Experts of a small language model.
Size: vocabulary 8192, 75.3M parameters.
Experts: 192 experts in each of 10 layers, 64 SwiGLU neurons an expert, 4 picks a token, a softmax router.
Training: a variant of Adam for the experts, 342M tokens, 10447 steps.
Below are experts of layer 2 (counted from 0) of a mixture-of-experts language model. Rows are named router (the router's row for the expert), down (a neuron's output weights, with its number) and show model dimensions 0-191. Each number is 128 + 32 x the weight over its row's rms, rounded and kept within 0 to 255.
After each expert's rows: a language model's description of what the expert responds to. This comes from a sample of Wikipedia text that the model never trained on.

# expert 50
router [130 144 128  67 197 131 173 129 119 151  90 121 195 122 172 128 116 173 145  96 111  78 127 135  71 141 129 164 134  66 140 100 105 144 133 121 195 186 118 182 110 128 178 160 174 128 115 136 117 170 159 103  73 121 144 132 159  32 155 141  68 137 189 173 120 160 112 100 145 131  97 156 119 117 118 118 107 125  85 166 114 151  50  96  85  83 136 141 159  92 123 152 109 115 110  69  75 113 146 126 185 164 129 157  94 106 163  88  47 113 122 136 140  96 139 169 127 138 150 130 162 110 114 109 169 108 194 128  94 160  89 128 127 121  79 181 161 142 184  86 156 162 136 103 135  83  67 156 127 135 166 140 106 129 170 164  90 126  87 157 151 138 141 111 113 150 129 154  89  56 158 106  84 108 150  88 123 155 104  98 156 141 125 170 133 126 107 154 138 122 131 177]
down0 [148 134 186 144 106 142 111 137 171 112 114  99 108 134 122 111 121 166 110 132 107 120 114 129 101 131 148 105 103 121 125 126 115 107 215 168 100 145  62 190 103 129  83 163 153 109 163 190 133 121 126 126 155 158 153 148 165 151 128 112 104  67 165 157 184 110 143  72 141 129 126 127 150  98 114  97 137 149 143  71 162 141 120  90  81 192 128 144 103 117 122 175 136 170 108 145  72 172 113 127 126  85  87  75 100 116 134  80 159  76 142  78 111 134 109  70 170 102  99 114  76 102  65 136 140  81 125 109 125 151 169 222 128 120  79 182 162 136  85  96  61 117 157 163  81 107 139 133 145 141 138 124 121 165 111 198 149 115 185 155  83 144 129 158 143 145  77 109 146  82 108 136 106 141  94 139 197 150  65 142 131  85  70 132 170 118 117 124 156 125 192 127]
down1 [123 134 153 128 134 136  97 102 141 148 133  90  99 116 182 112 105  98 128 158 125 105 178  94 148 169 108 106 158 131  94  88 117 126 171 107 147 161 127 162 191 145 119 153 191 154 126  85 156 125  87 109 168 135 104 110 140 136 139 140 172 112 184 121 183 121 130 144 115 190 127 145 151  93  93 150  79 127 106 112 156 185 105 191 174 148 136 110  65 111 134  90 203 163 120 179 141 151 128 109 105 152 129 152 185 145 102 145 142 124 174 133  93 143 119  97 162 107 140 164 101 147 169 116 118 140 184 205  95  88  98 149 158 129 113  49 128 210  79  99 129  93  85 112 101 160 106 125 178  87 124 113 163 162 138 100 132 201 125 137 120  67 115 135  91 151 174 112  54  91 142  91 192 150 102  89 105 114 136 118 114  74 130 136 179 178 102 105 112  94 108  69]
down2 [152 164 177 170 131 141 204 109 122 101 201 132 134 115  97 144 132 109 109  81 117 104  76 130 129 169 159 120 100  46  90  78 172  82 172 128 140 143  87 167 119 107  61 197 135  63 175 155 156 148 118 149 123 107 116 117 130 107  89  97 139 136 125 152  87 133 124  48 140 100 128 175 128 157 139 116 147 134  86 200 176 166  88 136 158  77 100 139 128  87 117 165 120 130  84 148 169 175  99  61 112  88  38  89 142  81 162 114 176 119 180 139 204 138 115 146 146 162 134 110  74 121 126  90 155  91  94 133 154 142  90 100  69 117 158 132 127  80 111 104 149 128 125 147 121 104 145  56  86 153  80 105 132 111 135 135 160  89 123 152 148 140 132 123 148  96  92 162 132 141 154 134 138 108 109 123 114 124 112 124 116 132 146 120 110  67  95 131 146  80 164 118]
Description: Spelled-out numbers like two, three, several, and won, plus word-final suffix pieces after a split stem, e.g. volati-le, exclusi-ve.

# expert 20
router [112 113  58  67 104 153 147 191  97 116 132 103 143 150 110  93  84 121 164 162 169 136  73 189 149  89 145 158 118 110 173 129 102 167 133 154 122 155 139  83 181 130 146 161 120 156 112 177 116 164 102 113 175 104 145 138 149 147 126 170 120 150  67  96 139 115 149  58 124  38 123 126 149 127 133  19 123  98  76 169 145 127 112 121 122 107 170 142 169 133 149 135 149 158 110 147  70  84 123 127 135 126  56 146  96 142  83 162 129 151 145  65 134 135  92 104 157 128 148  63  93 114 124 119 165 152 132 141 103 127 158 167 149 112 152 117  98 113  93 162 108 121 170 114 175 116 148 130 170 176 164 158 121 148 164 157 131 134 161 134 157 128  98 145 186 127 173 169 131 120 138 103 170 169 118 109 213 126 143  99  70  96 123  70 174 158 113 150 181 183 117 115]
down1 [104  91 138 133 152 116 132 163  57 104 123 118 134 113 159 133 137 110  88 181 145 138 112 104 169 149 124 152 127 117 107 133 153 166 117 146 134 130 133 156 139 168 211 163  87 138  75 148 171 128 135  92 127 100 152  83 137 121 132 158 148  64  85 175 164 166 166 116 156 173 117 137  67 131 120 185  87 131 111 162  95 167 151  99 126 141 140  89 127 139 121 101 143 110 164  96 132 153 121  85 129 116 125 198 178 127 123 184  84  67 166 140  98 167  97  80  97 130  92 149  59 110 127 106  97 138  97 110 101 107 109  91 180  73 113  71 161 165 166 145 129  79 151 104 169 136 126 103 164 106 174 109 117  74 105 122  91 165 155  72 142 120 101 148 112 168 189 159  61 111 144 109 117 147 111 137 185  45 109  87 125 156 100 189 180 163  90  76 113 130 129  92]
down2 [163 161 155 102  97 128 171 152  65 107 179 137 133 109 107 121 111 123 160 175 189  73 132  99 118 117  93 165 137 117 156 135 195 134 160 159  67 156 108  43 130 170 169 154 141 134 144 105 104  98 138 147 112 144 124 131 151 153 103  76 141 146 159  87 134 140 123 123 173 147  98 121 107  89 154 121  89 119 132 172 155  95 141 189  90 178  98 175 104 137 114 143 138  89  71 128  93 113 122 140 157 125 173 116 136  72 103 123 186 124 125 208 175 150  98 108 170 152 115 158 139 165 183 106 144  71 118 145  93  95 140 139 105 117  29 105 132  22 123 139 134 126  82 114 128 156 154  78 101 136  90 158 134 121 115 162  77 148 130  70 119 108 163  81 143 158 119 127  74 148 186 118 112  88 142 141 130  94 138 156  86 132 171  99 125  96  56 144 119 145 122 121]
down3 [ 82 176  84 107 151  73 120 113 109 117 107 122 147 150 142 134 103 122 125 149 142 180 127  84 105  77 138 138 110  97  86 174 129 126 109 125 124 131 125 120 123 157 145 131 145 149 141  84 111 174  60 198 171 126 119 107 102 199 142 161 157 143 113 154  92 138  91 158 106 103 142  94 154 120 163  95 121 111  78 148 135 186 127 171  65 163  87 112 127 126 139  93 161 123 130 135  86  88 116  70 115 138  47 176 130 133 117 148 149 136 143 128 172 147 100  93 127 137 122 146 146 102 148 106 125 155 167 188  74 140 125 185  94 124  85  97 177  58  71 125 129 106 119 149  69 164 113  82 183 119 102 161 121  56 147 114 174 126 138 149  68 114 163 140 145 115 138 100  85 225 112 160 127 194 175 147 109 152 111 152  89 116  87  79 115 101 125 193 184 153 122 143]
Description: The preposition by after passive verbs, table cell pipes and semicolons, and group nouns like Women, country, County, People.

# expert 5
router [ 91 125  86 164 106 176 150 102 150 132 125 175 165 102 127 221 117 141 119 186 118 158 174  95 162  84 112 151 167 157  86 121 130 119 105 115 119 136 151 149 118 142  95 114 140 109 120 155 140 139 127 149 160 157 153 144 132 204 114 157 175 124  87 118 137  93 187 165 164 182 145 152 114 158 118 100 168 134 154 144 133 115 151 175 104  89 153 145  86 121 153 138 147 123 111 122 175  97 111 114 115 121 137 105 158 137 134 173 198  73  94 114 108 152  67 115 143  77 147 107 104 177  97 108  96 140 125 166  99 113 152 140 183  89 169  52 182  51 128 171 154 120 110 100 178 105 171 150 122 137 215 102 113 110 130 128 112 127  70 101 122  89 121 170  39 205 134 137 116 131  97 154  91 163  99 166 175 106 104 133 130 102 122 138 134 136 105  87 195 177 112 131]
down0 [104 141 163 146 156 136 157 122 146 188 156 172  99 136 112  68 160 104 167 163 154 157 224 112 174 124 198 121 160 102 108 125 135 120 151 163 133  94 145 137 123 126 154  91  94  91  81 131 126 166 121 160 118  93 131  72  85 137 141 138 162 128 112 128  69 143  58 162 166 167  82  78 133 112 140 199 159 176 113 148 135 140 132 186  66 111 122 102 132 139 111 126 102 114 153 165 170 112 106 127  99 125 110 127 151 128 165 152 119 121 170 116 183 165 125  59 134  76  94 149 127 130 127  78 128  90  84 113 117 158 167 157 153 158 106 132 129 157 171 157 120 154 168 113 106  80 151 149 178 132 154 193 103  91 164 176 136 151 100 191 128 184 118 191  81 132 181 121 133 146 155  87 154 139 133 121  90  95 132 128 114  68 171 200 178 130 143  85 104 114 100 154]
down1 [ 79 126 137 188 177 169 119 139  65 118 110 140 193 103 140  82 108 155  91 118  61 133  79  91 117 126 133 152 138 153 142 118  90 100 174 153  77 149 124 107 173 120 139 121 114 188 103 148 160 117 118 122 121 144 114 157 152 127 111 181 110 102  91 111 133  99 172  81 106 104  99 149 139 139 113 103  60 153 194  97 141  94 118 106 143 126 128 102 124  84 131 122 159  94 170 119 151 138 139 138 210 182 112 103  98 105 142 101 103 173 169 176  36 155 151 166 139 156 132 133 148 121  92 107 136 135 147 136  76 127  94 190  56 156 126 161 108 136 177  92 113  70  93 165 138 122 106 159 125 108  91  53 114 125  60 117 172  64 158  87 166 152 141 109 121 150 142 130  69  99 120 194 148  89 121 148 179 111  88 137 139 144 139 164 107 133  94 130 163  92  82 118]
down2 [158  88 134 121 126 131 129 175  70 178 130 122 139 135  80 157  74 126 103 110 119 137 103 129 150 155 151  94 130 180 134 114 100 159 161 104 137 190  71 166 126 140 163 158 115 122 142 150 160 113  96 113 116 135 146 146 216  94  95 146 125 126 130 161 198 116 161 109  94 103  85 169 114 185 160 145 163  70 121 140  97  87 172 135 147 105  84 152 145  17 146 111 192 100  99 143 101 178 169 140 141  94 136 201 187 116 151 145 112 144  73  88  86 115 146 148 125  95 148 129 166 134  67 120 185 116 137 139 100  89 145 104 137 130 137 112 152  67 135 137 122 148  87 108 126 117 102 156 133 146  95 123 154 143 154 107 123  69  94 165 181 176 134 144  85  76  95 162 117 107 169 161 146 126 107 149 137 159 198 144  89 156 132 191 130 189  94  86  95 112 119 113]
Description: Commas after dates and clauses, "the" after prepositions, possessive s, plus word-pieces like Barb-adi-an and fle-e/fle-d.

# expert 29
router [126 156 180  71 134 148 154  94 153 186 106 124  65 112  90 131  80 146 130 114 145 118 128 147 146 120 132 135  78 101 183  93 119 168  73  85 143 171 157 173 142 139 108 142  99 136 135 152 134 125 118 135 147 161 117 135 133 143  93 170 181 158 141  62 126 169  97 101 125 121 122 151 103 120 170 134  56 105 131 137 172 122 168 123 106  91 212  94 102  93 154 113 114 125 120 143 129 164 112 111 112 146  95 161 117 102  73 112 177 145 115 155 166 137 126 113 169 199 147 192  61 111 143  85 147 103 185  68 110 204 102 143 163 149 137 187 179 109 166 159 124 155  95 183 136 122 109 164 150 130 113 112 122 116 117 101  92 113 164 171 155 149 143 136 124  77 111 197 114 127  62 116  71  88 196 150 125 130 136 107 134 141 136 106 136 120 236  99 142 121 112 109]
down1 [170 117 152  92  93 106 101  76 118 127 123 126  66 151 121 135 144  88 152 169 184  82 138 128 145  94 112 107  91 115 137  35 124 118 133 139 176 156 162 102 156 116  80 134  93 129 121  70 145 129  78 136 134 189 116 121 170 166 139  93  46 138 138 219 123 128 133 200 213  98 143 163 116 122 121 182 108  99 118 117 102 122 124  91 140 158  65 144 132 103 132 104 119 124 104 120  50 119 155 156 129 144 169 115 173 124 116 174 117 117 189 126 137 134 136  92 150  79 146 135  86 101 149  97 119 104 143 161 122 157 134 128 150 155 114 120  82 122  95 139 128 123 101 181 135 179  64 132  88  69 129  72 104 137 143 108 120 103 171 132 131 172 117  34 160 165 136 119 129 146 156  91 176 161  86 135 175 108 116 125 166 128 111 151 139 156 120 177 165  92  70 107]
down2 [100 169 159 175 129 157 164 113 109 111 113 157  94  80 136 192  90 104  97 136 120  76 139 178 116 157 143 113  88 128 115  84 101 117  84 144 134 191 123 132  72 164 116 192 160 125 131 164 150 130 111 162 109 131  86  93 137  99 152 135 134 191  97  69 150  87  96  64 123 150  92 106 155 129  96  98 132 170 158 114 104  86  84 134 158 142 184 125 106 106  89  85 152 123  67 134 165  45 135 119  86 129 138  72 107 128 137 111 132 148 112 122 113 113 106 154 153 140 103 142 136 133  89 105 111  84 126 125  99  90  80 107 145 116 175 134 144 101 178 175  50 158 114 143 115 164  87 109 107 146 104 106 169 204 141 141 148  89 137  70 150 148 102 144 173 198 138 158 120 159 105 112  64  82  89 137 156 163 139  99 133 127  90 116 112  49 127 124 139 133  63  70]
down3 [171 122 128 102 130 109 101 122 176  84 177 116 138 140  88 139  39  80 155 179 152 143  90 130 118  95 114 165 142 144 167 120 195 149 151 139 153 130 137  62 186 160 141 150  97 181 134 130  78 101 152 109 144 127 140 107 161 160 121  82  39 181 121 156 152 136 121 145  98 115  58 168 178 109 193 185 185 123 154 129 139 102 126 112 108 110 149 186 108 112 182 103 117 140 131 107 147  92 149 128 110 147  91 115 175 126 123 117 124 177 132  71 114 135 130 117 146 136 160 105 127 161 116  57 137  99 116 198 115 137  94 136 145 121 132 141 104  86 112 189 215 130 129 125 104 146  99 128 129 147 157 144 153 126  91 131 103 107 102 151  91  77  81 153  90 165 153 166 197 156  93 106 116 122 147 117 132 136  58 168 131 106 129 146 111 176  57 139 122 158 100  75]
Description: Word-final s in plurals, possessives and verbs (forests, People's, writes), plus -els, -ories, Championships, Win.

# expert 15
router [134 154  93  99 160  93 117 131  69 188 113  99 133  66  30 151 150  83  66 185 147  94 168 153 102 116  89 136 118  93 163 115 170  69 175 177 158 153 181 165 112 131  55  86 125 164 169 109 130 145 153 114 137  90 181 151 177 102 161 124 125  91 145 121 133  83 136 154 151 142  98 141 132 122 100 157 112 126 100 151 105 147 108 118 148 166 162 142 134 134  78 105 161 181  85  65 162 148 161 153 133 164  84 120 123 132 150 106 131  99 129 150 105 145 182 141 132 125 123  94 207 124 141  83 153 123 113 165 113 163 128 101  91 146 114 142 177 101 148 166 142 129 100 153 169  91 156  90 168 110 151 129 118  94 187 146 109  93 102 119 136 151  71  84 165 131 145 125 121  98 168 167  74 189 160 122  75 151 172 137  52 109 133 134 100 121 123 141  65 146 120 150]
down1 [ 83 111 126 141 168 165 140 110 115 115 119 175 162 115 138 116  97 109 125 157  99 158 140 135 134  93 122 122 108 158 114  98  79 161 171 137 108 162 157 132 149 171 150 137 182 151 148 138 141 153 108 132 153 151 128 115 145 134 123  77 149  72 200 118 165 153 112 113 145 119 102 132 127 147 100 110 109 154  96 132 147 120  48 147 191  98 152 186 134  91 209  93 143 120 133  53 101 125 158 101 105 130 107 133 113 171 113 118  80 158 128 118  57  93  63  63 153 136 114 136 120  93 105 131 139  80 137 150 108 120  46 190 103 146 114 141 122 152 194 213 157 161 139 125 187 116 155 146  96 163 110  96 110  93 115 124 142  72  79 128 120 195  79 179  74  63 108 147 132 147 136 118 112 112 133  71 168 138 169 151 145 114 148 119  79 198 138  68 134 128  92 146]
down2 [195 137 130  94  85 161 147 116 112 192 154 139 181 163 126 145 123 147 176 198 134 153 187 171 183  82 155  77 128  92 165 188 149 130 127 139  93 171 104  95 111 144 140 106 173 119  97 192 107 148 167 133 110 106 110 135 161  66 173  77 121 142 179 198 141 169 170 110 157 163  71 127 123 103 148 132 113 100 106 103 176  79 136  98  95 123 188 176 128 156 134 133 103  88 119 146 139 155 159 161 153 121 172 122 138 163 145 158 116  96 113 133 111 105 162 130 163 159 132  51 168 187 127  81 117 100 169 162  78  90 126 183 123 106 101  80 127  90  91 148 159 127 135 107  51 171 131 112 132 144 120 156 137 131  87 105  76 138 133  95 104 126 125 116 117 168 111 168 114 123 159 211 108 134  89 164 110 115 188  91 103 117 127 121  98 106 116 105 100 138 149 140]
down3 [119 130 176 130 175 110 144 163 113 126 144 135  85 105 153 122  75 110 116 190  88 142 151 170 132 138  96 106 128 106 107  96  70 125 178 125 205  99 122 122 150 141 163 131 144 132 140 125  80 147  93 126 124 168 162 106 105 127  92 109 172  98 172 150 161 180 175  87 114 160  63 127  59 142 144 115 141 106  92 156 187  69 134 122 128 113  91 144 131  95 179 101 118 132 116  66 111 148 188 127 188 165  86 133  97 167  83  91 127 134 126 126  59  97  55 109 154 121 133 167 210 120 119 104 124  90 135 171 107  95  73 159 128 103 142  91 165 103 156 186 137 188  97 133 134 135 149 105 133 138 106 136 122  54  93 156 152  67 138 132 128 167 107 177 106  70 129 161 115 132 123 120 148  94 135  47 131 105 149 180 102 100 126 154 133 147 104  65 142 127  91 125]
Description: Counting and quantifier words like one, each, any, every, second, third, total, plus "unt" in until/Aunt and trailing table pipes.

# expert 27
router [191 108 116 118 123 133 139 121 100 103 140 145 120 125 149 120 167 104 202 160 131  51  72 123 121 123 128  96 116 112 113 142 127 115 100 146 145  83 111 132  92 120 139 133 153  85 118 138 137 135 139  68 114 103 176 166 150 173 168  75 114 146 128 147 140 107  47  95 138 142 135 136 101 105 153 144 120 114 200 119 149 145 135 134 112 142 123 156 129  81  87 153 161 128  87 118 181  83 136 170 143 139 121 155 113 113 123 107 179  49 125 146 121  85 135 123  67 115  98 115  96  56 202  71 148 113  94 100  64 103 134 125 100  98 159  66 140 182 136  67 119  74 101  80 117 136 167 120 156 179 119 145 137 172 141 116  99 142  94  82  67 125  97 170 195 186  57 100 161 150 145 179 133  84 145 132 131  96 138 129  83  68 154 128 101 104 115 168 134 156 152 177]
down1 [188 143 114  98 137 112 145  82 125 109  90 193 141 119 111 118 103 119 151 101 106 116 103 121 136  87  79  89 130 115 146 128 158 117  75  69 130 116 130  90 114 103  90 146 144 149 114 154 142 137 149 194 114 113 138 135 190 122 106 118 119 133 110 141 142 118  82  89 133 156 160 130 111 114 146  96 115 110 124 112 100 134 119 159  60 171 219 129 133 145  52  99 133 141  80 133 121  60 123 158 153 141  69 121 127  97 125 114 166  98  59 205 133 121 110 113  92 150 208  93 172 145 131  88 199 124 122  78 110 127 131 255 156 132 162 103 157 142 123  99  87  94  96 114  96 164 123 130 112 134 107 143 163 190 111 155 105 147 163 159 128 101  42 162 132 174 119 137 108 132 136 158 145 132  83 176 135 103 112 138 116 153 133 148 152  82 117 122 119 108 124  79]
down2 [ 53  89 154 157 136 116 114 204 135 177 162  43 118 128 142 123 132 155 139 134 195 111 147 131 131 162 164 184 135 146 109 116 133 143 184 187 113 103 124 123 145 136 189 110  83 116 110 104 122 135  99  59 114 124 121 124  70 119 124 152 120 120 118 100 135 127 166 135 123  98 107 134 152 112 152 140 153 156 130 141 129 136 123 108 233  70  39 150 109 123 196 165 148 129 181 125 142 187 119 104 101  99 139 128 166 172 129 143  95 154 179  54 151 163 147 157 178 118  62 151 110  87 130 139  73 138 106 174 151 104 129  11 110 115 103 134 131  92 143 152 158 149 138  93 135 124 149 135 154 116 154 120  76  96 144 119 147 115 102  77 114 164 185  95 132  87 100 111 112 158 125 124 142 125 160  85 149 148 129 128 116  76 146  96  96 164 116 134 148 150 160 178]
down3 [165 136 107 104 143 127 195 123 120 166 140 151 180 147 170 137 211 133 158 194 140 163 120  87 191 107 174 140 115  91 117 167 138 105 105 112 166 150 101  96 207 219 204 107 163 128 157 136 123 143 116 148 118 131  71 125 147 116 116 150 144 129 145 104 154 122 144 159 154 114 113 140 131 112 127 135 115 143 136 140 113 137 130 105 108 127  99  93 162  81 139 146  94 112 129 142 210 109 197 128  68 130 185 135 105  50 153 115 122 146 170 116 129 121 132 142 164  89 164  88 183 106 164  79 158 178 120  77 141 117 113 138 156 130 108 104 130 136 170 123 155  62 105 154 181 163 169 128 196  96 152 138 147  80  86 120 120 183 152  96 112 113  57 122  73 123  97 135 148 143 148 171 109 122 113 111 151 176 125 200 135 134 118 114  92 110 129 159  68 133  87  94]
Description: Pipe opening a new row after a line break in league and chart tables, plus scattered words like great, via, take, cause.

# expert 53
router [ 66  84  94 130 125 133 131 119 183 158 121 130  72 107 108 124  47 146 107 148 111 158 123  97 193  95 162 128 142 161  56 144 166 141 101 107 134 141 122 195 203  45  88 129  81  76  86 104 101  93 169 129 153 105 121 176 129 150 121 133 137 101 138 130 125 155 120 139 141  88 133  59 152 142  90 117 129  96 174  90 142 117  63 155 108 186 119  85 100 177  65 158 131 126 139 128  88 146 117 129  93  85 105 122 117  95 143 144 168 133  92 119 110 105 155 108  75 148 151 149 113 124 113  57 116 148  85 151 128 147 151 151 148 186 113 104 175  94 140 122  84 173 104  87 142  96 100 143  69  90 116 104 189 110  77  91 154 152 105 152  91 103 138 123 129 181 128 115 157 126  98 149 159 155 150 174 154 117  51 173 142  83 158 108 116 175 133 149 105 133 123 106]
down0 [117 110 109 139  99  60 136 180 110 154 142 129 114 110 126 106  80 102  80 157 143 102 115 125  92 165 173 118  84 161 104  86 188 136 140  58 116 156 106 142 134 181 169 120 201 168  81 185 171 182 116 115 190 133 181 135  99 123 188 100 119 120 139 141 157 113 114 135  68  95 132 123  87 124 104  89 124 226  98  85 137 111 104 114 124 114  93 178 110  92  89 108 135  85 180 156  88 111 129 146 103 163 101 147  84 118 209  66 171 105 170  90 138 168  98 131 143 108  81 102  88 108 100 101 101 102 146  79 130 133 151 184 138 130 125  71  93 119  86 192 141  92 111  89 136  81 138 183 157 118 135  99 148 119 161 114 108 103  88  86 159  81 125 146 136 154 148 112 124  78 117 112 155 166 134 107 155 166 123 131 153 109 138 146 128 123 162 155 168 118  94 139]
down1 [143 146 170  64  93 121  89 127 162 123 146 103  93 128  97  97  89 151 113 125 134 130 111 153 153  73 169 140 126 120 151 124 168 110 145 105 176 134 127 108 187  60 134  81 128 180 100 115 118 164 111 140 103 195 143 170  90 148 160 112 135 145 150 176 140 122 134  81 102 108 151 151 152 123 105 111 150 211  74 151  99 146  59  87 118 103 117 154  80 130 171  92  89 106 111 162 125 139 136 158 173 119 180 160 127 111 127 153 177 147 141 167 158 177 151 177  81 134 131 174 167 101 150 136 108 123 151 127 186 155 121 227  94 151 197 164 108 157 101 148 111 132 146 152 135 136 101  94 188 147 134 117  94 109 160 163  41  77 150 149 116 184  74 127 165 119 158  97 154 172  78  82 105 118 144 119 116 144  97 143 128  86 132 139 160 117  87 177  84  94 120 161]
down2 [ 97  81 108 109 111  67 115  97 159 148 111 103 166 137 129 180  93 163 110 106 180 158 124 148  91 129 118 151 134 185 154  98 107 131 106 162 105  86 108 166 160 123  87 116 144 176  96 161  95 150 133 154 142 159  87 154 154 167  97 109 117 137  98  80 155 142 146  74 138 139  81 122  89 155 146 134 103  58 143  95  90 100 172 118 100  90 128 175 170 157 163 127 158 125 130 101 187 114 100  88 156 191 101 126 127 105  85 122  54 129 146 141 129 107 152 207  95 200 122  66 100 101 136 113 209 124  79 108 175 110 100  57 110 104  93 139 167  68  84 124 172 135 124  96 124 138 109  91  88 182 154 138 108 143 114 134 119  66  66 119 154 127  97 109  91  82 123 122  93  90 127  75 133 116  80 148 112  89 123 124 114  97 152  93 122 180 142 120 125 121  95 177]
Description: Opening syllables of names (Ho-dgson, Ho-pkinsons, Go-ethe), prime and degree signs in coordinates, and abbreviation periods.

# expert 13
router [ 94 212 155 101 105 100 153 114 132 149 159 135  78 125 122  80  79  41 151 161 107 156 103 126  96 112 148 146 133 138 115  62 110 132 136 177 143 156 183 161 143 138 113 192 132 123 141  92 165 151 109 153 140 122 109 128 130 121 113  87 161 162 106 145 103 143 138 145 146 134 206 124 171 132  77 123 147 119 147 154 161 108 158  83  89 172 139 113  61 123 156 128 135 142 165 144 134  71  76 180  86 109 192 139  96 110 158 137 141 131 133 134  91  98 112 145 171 121  79 164 176 149  97 148 121 169 126 112  87 111 131 135  85 128 153 189 159 143 137 141 127 152 146 202 100 147 143 127 142 113 134  60 149  83 178 108  99 160 160  86 144 146 119 188 137 138 207  81 126 100  97 164 117  98 209 137 131 112 119 153 149  67  92  85 187 127 131  92 166 147 140 188]
down0 [118 150 152 107 182 162 155 122 169 169 102 160 101 182 150 123 110  66 131 119  98  96 130 112 127 123 206 115 112 149  59  94 160  74 160 141 119 114 185 177 132 147 113  86 154 127 149  96 128 146 106 154 210 104 123 207 147 173 112 103 124 185 137 138 102 112  83  96 136 150 154  99 134 153 113 110  76 112 133 149 143 100 128 119 148 158 166 115 133 106 111 113 114 128 127 198  49  42 134 120 109 152 129  75 132  84 119  96 128 122 149 109 110 130  96  95 175  96 107  99 130 137 107 103 101 116 116 193  58  90 188 172 114 171 144 153 103 169  33 121 142  77 104 145 119  95 158 116 122  62 122 139 110 125 122  79 119 133  84 112 158 116 125  94  88 139 137 116 122 109 129 119 143 105  96 121 171 121 160 150 186 124  89 101 102 135 142 178 110 183  60 141]
down1 [ 88 181 105 141 113 135 120 145  91  91 131 148 106  99 161  69 186  91  61  83 126  93 131 189 121 132 112 127 105 101 101 192  72 123 115 132 130  99 174 103  78 126 114 104 108 136  87 154  65 176 128  73 123 185 122 138 135 131 139 143 126 178  95  78 123 148 189 134 114 158 156  70 169 138  64 111 137 185 204 176 131 143  83 128 173 124 122 113 163 117 104 146 169 105 134 116 157 102 137  57 144 115 111 125 152  60 139 123 177 138 121 126 135 150 101  96 110 179 166 173 135 166 138 108 126 116 105  99 115 154 130 119 123  55 116 115 121 110 131 151 110 175 160 132  84 158  93 149 165 148  79 115 123 144  91 125 155 159 156 114 159 144 164 144 116  88 138 113 118 159 144  60 121 110 210 188 166 108 138  79  93 184 101 109 113 149 103 178  76  95 133 148]
down2 [117  67 109 109 148 127 147  80 142 186 126 103 102 104 139  39 179 171 171 137 133  94 138 150 155 142  93 123 142 156 158 116 124 193 180 121 115 164 108 140 145 198 153 140  94  52 109 113 153 102 128 168  78 111 109 128 195 118 145 148 107  80 107 132 130 206 151  95 131 162 153 170 126 105 159  60 159 112  72 183 145 138  70 110 141 145 116 118 129 127 180 122 118 127 151 128 145 179 111 121 122 154  73 177 171 161 105 164  96 143  90 140 167  99 152 147 142 139 130 161 114 107  83 119 158 104 175 130  99 103 105 106 101 151 176 151 204 147 137  99 146 101 169  69 150  96 130  75 130 131 133  76 162 100  60 176 134 129 103 130 115 148  75 120  65 135 113 164 102  95  96 127 126 132 133 117 118  72  94  82 168 173 113 100 101 130  73 144 109 151 109 154]
Description: Word pieces inside personal and place names, especially the letter n, as in McGowan, Tiananmen, François, Saint-Quirin, Satoransky.

# expert 45
router [ 97 148 141 104  79 138 130 137 181 126 133 143 152  82 100 108  63 135  98 115  92 113 129 130 140 101 104 120 124 133 116 108 108 121 135 121 126 119 167 134 151 136 139  91 115  94 119  83 150 122 138 171 145 170 141 158  89 117 154  93 145 159 137 111 131 145 124 139 174 121 124  68 155 105 158 112  79 179  90 101 169  95 174 111 124 183  78 115 157  62 141 123 178  53 198 132  81 151 108 188 149 129  82 131 130  89 130  91 128 119 179 104 130  77 112  96 187  94  97  72  97 135 111 170 158 110 177 200 102 125 149 142 112 119 165 145 121 139 199 143 160 125 155 220 162  86 169  85 151 146 190 122 126  73 111  96 122 123 197 143 116  87 134 150 145 161 155 104 138  59 102 169 116 176  41 144 119 112 122 101 156  92 151 125 113 135 195 127 104 149 161 123]
down1 [109 148  85 179 120 156 138 120  86 101 172 152 141 187 126 190 102 150 128 151 123 182 141 188 110  80  63 132 115 148  87  95 118  90  99  97 183 105 144  91 140  46  78  46  85 114 157  85 137 110 118 170 124  99 108 139 148  83 163 144 125 127 178  94 118  61 110 141 173 140 136  99 141 146 130 130 126 144 122 169 128 140 174 115 131  84 157 103 158  62 122 135 158 147 111 141 166 109 152  66 119  73  93 175 129 114 154 194 115 164 155 148 106 106 138 111  99  97 133 109 172  73 152 137  75 147 139 167 108 158  84 115 114 111  92 127 155 142 104  80 134 121 148 125 144 123  93  89 136 166 170 135 146 118 137 132 185 114 173  79 163  89 185 129  98 113  83 160 149  62 118 114  81  81 177 147 157 115 127 133  84 131 124 116 176 132 114 169 125 128 207 143]
down2 [ 99 123 163 135 191 157  98 113 171 200  93 123 161 140 105 154 116 162 121 119 144 115 144 116 103 193 138 144 111 162 134 133 122  79 153 163  64 131 109 118  74 166 147 106 165  66 124 193 156 138 113 157 107 167 116  99 146 105 132 175 136 109 112  83  85 156 140 178 180 137 123 153 106 113 131  87 141 126 154 115 136 129  94 134 146 133 161  95 106 150 121 162 169 182 117 116 113 149 122 126 131 115 116 188 112 157 102 142  82  88 123 154 123 183 137 115 102  99 209 195 138 120 157 128 200 141 211 152 100  72  81 134 178 124 161  95 108 137 123  26 126 128 150 118 142 142 127 169 126  84  88 133  46 117 117 120 156 128 144 123 107 127 123 183  91  71 157 155 174 149 148 145 119 124  82 131 133 138  80  46  75 147 129 123 152  97 122 182  84  99 124 153]
down3 [ 91 165 145 121 125 120 128 154 180 105 148 103 163  96 128 121  83 138 121 184 155 122 147  96 108 121 142 136 115 110 154  99 175 128 122 149 119 165 113 140 149 132 158 106 192  85 136 158  90 191  90  94 139  59 115 100  79 107 149 148 132 122 177 148  73 151 146  77 184 146 122 127 138 107 122  91 117 157 130 191 137 103 130 126 168  97 127 182 126 114 113 158 144 117 140 102  78 154  56 126  68 182  87 119 179 112 191  71 202 106 105 158  64 169 119 110 140 119 105 174 128 109  91  99 104 111 155 148 106  69  65 109 135 146 130  97 109 148  65 137 150 128 142 125 126 143  89 133 154 102 121  57  86 111 112  90 129 159 167  71 109 112  85 100 192 107 116 146 123 151 137 217 136 105 157 126 216 146 162 127 104 133 156 108 134  95 124 182 116 169 125  99]
Description: Single consonant letters like r, t, k, p ending or beginning names and words (Diyarbakır, Aleksandar, pioneer), and sentence-final periods.